From a checkpoint of a small mixture-of-experts model trained on Wikipedia: vocabulary 32000, 4 picks a token.
Below are experts of layer 3 (counted from 0) of a mixture-of-experts language model. Rows are named router (the router's row for the expert) and show model dimensions 0-191. Each number is 200 + 40 x the weight over its row's rms, rounded and kept within 0 to 999.
After each expert's rows: "mostly gets" lists some tokens that are sent to it at least half of the time; "gets" lists some tokens that make up at least twice as much of what it gets as of all text. This comes from a sample of Wikipedia text that the model never trained on. Tokens count by the router's weight.

# expert 38
router,186,141,239,218,205,139,213,267,244,225,193,192,144,249,152,228,208,139,224,219,184,159,246,241,131,234,205,175,188,188,182,204,254,252,248,194,203,224,201,218,213,178,245,179,212,178,207,224,169,206,220,164,139,256,134,290,155,247,153,136,228,185,232,234,281,206,193,237,161,246,207,273,243,135,176,228,108,172,184,237,223,178,251,257,175,271,151,168,143,161,172,227,208,234,180,173,180,194,159,190,160,98,202,209,178,260,282,252,113,212,222,171,213,193,160,234,218,219,272,163,150,214,184,252,160,230,175,244,179,245,217,281,184,220,210,168,277,154,190,209,228,215,283,187,150,240,168,276,210,204,238,229,134,284,185,236,183,142,236,221,215,279,184,211,218,223,172,163,278,181,243,249,199,246,214,244,187,153,219,189,223,256,173,154,188,236,244,188,204,222,208,206
mostly gets: " New", " South", " Middle", " National", " York", " Royal"
gets: " New", " United", " National", " South", " World", " North"

# expert 16
router,196,170,199,266,149,174,217,185,215,175,140,209,245,181,179,125,167,263,222,185,210,213,178,200,223,241,210,134,209,171,192,151,163,205,229,274,167,246,100,211,241,189,205,267,223,183,183,210,191,153,227,169,164,198,276,120,203,227,200,184,278,204,164,178,114,219,204,188,226,234,285,193,239,283,270,225,236,196,187,172,191,119,164,230,167,203,240,218,188,192,205,178,150,245,170,188,254,231,128,197,160,224,221,129,200,222,222,188,206,170,134,219,185,123,219,188,227,247,213,152,285,248,284,178,138,183,165,176,189,192,206,157,182,182,186,165,263,169,226,148,129,146,144,190,260,155,166,193,231,194,213,111,133,170,225,240,214,193,241,159,204,165,252,213,193,205,273,223,184,231,118,203,235,111,173,256,194,216,155,163,211,193,177,190,249,145,174,163,163,136,163,143
mostly gets: " on", "On", " On", "See", "Personal", " off"
gets: " on", " On", "ic", "On", " of", "See"

# expert 4
router,182,213,165,161,99,231,252,175,153,283,160,206,181,219,222,239,168,216,145,204,164,175,260,68,151,177,198,200,230,174,213,158,198,161,148,250,189,209,165,197,169,212,219,152,189,171,215,152,243,165,223,181,164,221,172,161,185,201,209,211,227,281,232,194,166,250,196,215,176,181,150,191,239,220,174,142,193,182,183,230,152,267,174,128,238,207,168,232,174,221,149,176,148,181,192,140,216,158,148,223,182,145,161,166,196,230,223,207,145,259,175,279,202,247,232,269,232,161,249,254,236,173,286,189,167,275,181,233,233,154,186,208,223,250,209,138,180,217,281,207,154,219,106,217,257,239,194,182,201,165,222,164,297,169,180,200,243,194,286,267,203,185,210,175,179,224,168,244,231,237,286,197,187,175,214,200,225,186,175,196,222,147,271,294,183,141,243,212,245,178,150,242
mostly gets: " including", " include", "including", " like", " except", " includes"
gets: ",", " (", " and", " |", " including", " as"

# expert 65
router,161,161,280,203,216,140,220,262,237,191,286,120,181,208,153,216,207,221,104,186,257,246,174,221,265,238,199,214,270,195,245,154,135,163,241,139,256,142,144,191,169,171,173,146,274,177,204,184,187,242,211,200,181,193,239,149,183,202,178,204,144,187,230,167,190,265,182,140,265,214,175,149,267,241,227,217,272,179,134,200,221,207,226,239,209,224,193,177,176,220,183,193,266,164,109,258,141,221,222,229,228,202,207,167,179,237,186,149,145,167,186,197,232,263,179,256,159,241,183,161,251,202,230,208,261,176,255,293,168,226,222,251,279,139,166,192,165,179,250,207,187,163,103,258,221,214,150,179,211,231,247,165,176,188,180,205,227,190,206,196,219,246,226,194,181,220,180,169,96,184,228,212,226,177,227,221,146,154,117,193,155,208,216,180,250,268,227,241,196,223,227,176
mostly gets: " medalist", "Billboard", "born"
gets: " |", ".", ")", "|", " /", "born"

# expert 72
router,139,146,205,231,220,238,174,154,190,186,210,230,245,162,217,160,206,137,260,162,149,220,181,249,159,161,274,147,167,262,241,195,214,221,232,143,196,212,166,253,174,167,160,259,270,203,196,166,175,179,192,192,162,196,161,138,262,110,91,267,218,188,131,163,253,200,152,250,153,215,231,194,201,245,218,203,171,250,224,178,231,177,180,228,178,190,166,200,194,179,250,237,174,147,207,211,144,126,161,140,179,199,224,169,229,159,286,241,135,221,134,141,201,215,230,174,223,112,204,179,198,221,163,243,181,299,250,245,114,140,208,203,200,188,241,200,266,233,199,185,158,175,197,210,216,197,159,197,203,176,225,188,234,130,215,130,198,228,182,255,218,203,225,163,125,278,152,200,139,199,160,160,235,237,217,210,219,236,239,193,236,241,204,166,165,246,147,169,111,192,206,254
mostly gets: " his", " their", " its", " him", " her", " North"
gets: " his", "s", " her", " their", " its", "'"

# expert 68
router,206,143,194,210,220,266,173,258,173,252,134,231,177,234,156,172,230,151,219,194,289,226,166,155,198,172,178,242,136,182,154,239,203,177,239,259,169,178,173,235,180,266,222,197,201,261,202,207,182,183,192,223,219,243,180,249,191,198,230,181,201,272,170,223,159,227,228,149,246,170,246,187,167,175,138,193,184,226,208,249,204,116,176,224,265,248,211,220,213,180,203,217,181,180,233,206,268,150,209,190,152,239,300,207,196,204,188,214,223,143,181,190,103,247,217,237,59,206,257,222,125,167,173,160,149,176,196,132,205,149,190,223,124,198,223,207,206,276,186,156,231,273,202,218,150,213,224,277,252,159,139,148,194,194,210,157,153,290,227,172,238,180,197,195,182,226,162,216,264,194,232,191,222,274,206,133,214,225,263,176,184,143,153,217,260,224,114,239,198,247,176,204
mostly gets: " Chevrolet", " ROU", " Turnout", " JPL", " throne", " HD"
gets: "|", "\n", "==", "=", " JPL", ".\""

# expert 5
router,266,222,196,256,276,186,247,146,278,218,177,163,187,285,141,199,185,278,180,218,184,186,142,243,193,222,207,210,165,247,200,299,227,112,193,242,218,131,169,166,174,149,240,237,233,261,175,199,171,248,153,209,199,226,211,244,207,199,147,175,287,193,253,206,172,109,242,199,176,260,214,207,170,229,152,178,220,229,206,176,228,154,266,232,175,167,207,302,187,192,168,173,213,120,143,203,230,210,107,224,169,117,217,172,218,262,185,241,203,178,225,242,244,206,231,168,205,219,190,158,231,245,149,242,216,246,165,157,190,195,174,269,245,219,203,268,249,167,202,221,275,228,257,192,163,164,191,192,204,189,240,251,181,202,130,223,82,232,175,171,200,212,192,197,234,230,248,221,217,185,172,226,246,201,197,184,148,243,227,145,207,227,224,195,163,258,211,184,226,171,293,199
mostly gets: " December", " October", " August", " June", " September", " March"
gets: " May", " September", " June", " March", " January", " November"

# expert 35
router,226,165,267,167,226,190,141,182,233,217,224,135,235,172,217,116,205,250,236,213,257,186,176,214,233,229,171,198,186,134,224,152,183,286,215,229,225,253,257,142,204,181,205,115,187,177,184,216,261,108,298,153,213,150,177,223,194,208,267,220,225,232,229,217,218,211,184,209,311,309,257,195,184,189,228,210,209,246,185,186,138,213,201,125,225,167,162,190,141,225,225,212,178,252,213,180,128,244,201,227,226,204,176,173,227,186,206,208,197,139,207,215,231,223,150,254,210,178,229,222,143,231,271,249,219,214,224,252,248,178,168,154,181,225,232,247,140,216,230,168,79,146,101,217,243,174,263,219,172,248,172,229,201,175,216,199,159,182,156,203,168,225,184,157,164,182,148,194,174,201,240,248,244,183,196,176,247,193,164,159,238,161,249,265,215,191,168,225,201,116,176,125
mostly gets: "tor", "er", "ler", "man", "ator", "ner"
gets: "er", "man", "r", "or", "ers", "ist"

# expert 121
router,178,240,209,202,242,168,238,231,255,302,281,181,208,140,186,196,151,233,243,174,168,202,232,263,154,203,219,142,152,162,194,258,225,175,173,161,150,241,245,300,158,158,152,188,222,227,272,207,205,164,158,247,145,169,184,144,203,192,152,176,123,208,265,252,210,204,164,254,114,194,243,185,236,240,149,182,216,164,185,199,163,191,215,164,244,244,230,237,156,239,159,132,125,235,215,135,179,267,147,230,174,228,235,188,218,224,183,252,201,194,170,286,236,233,224,229,182,132,276,222,256,128,247,165,275,194,202,207,257,246,224,214,182,146,259,180,239,194,200,261,150,242,164,172,177,242,221,191,201,246,181,153,186,232,224,170,228,143,254,212,229,176,138,230,170,214,237,159,202,213,220,164,202,223,153,193,194,144,232,198,158,148,180,281,169,205,168,183,168,233,132,185
mostly gets: " (", "(", " [", " (5", " (6", " (18"
gets: " (", "(", " \"", " which", " [", " who"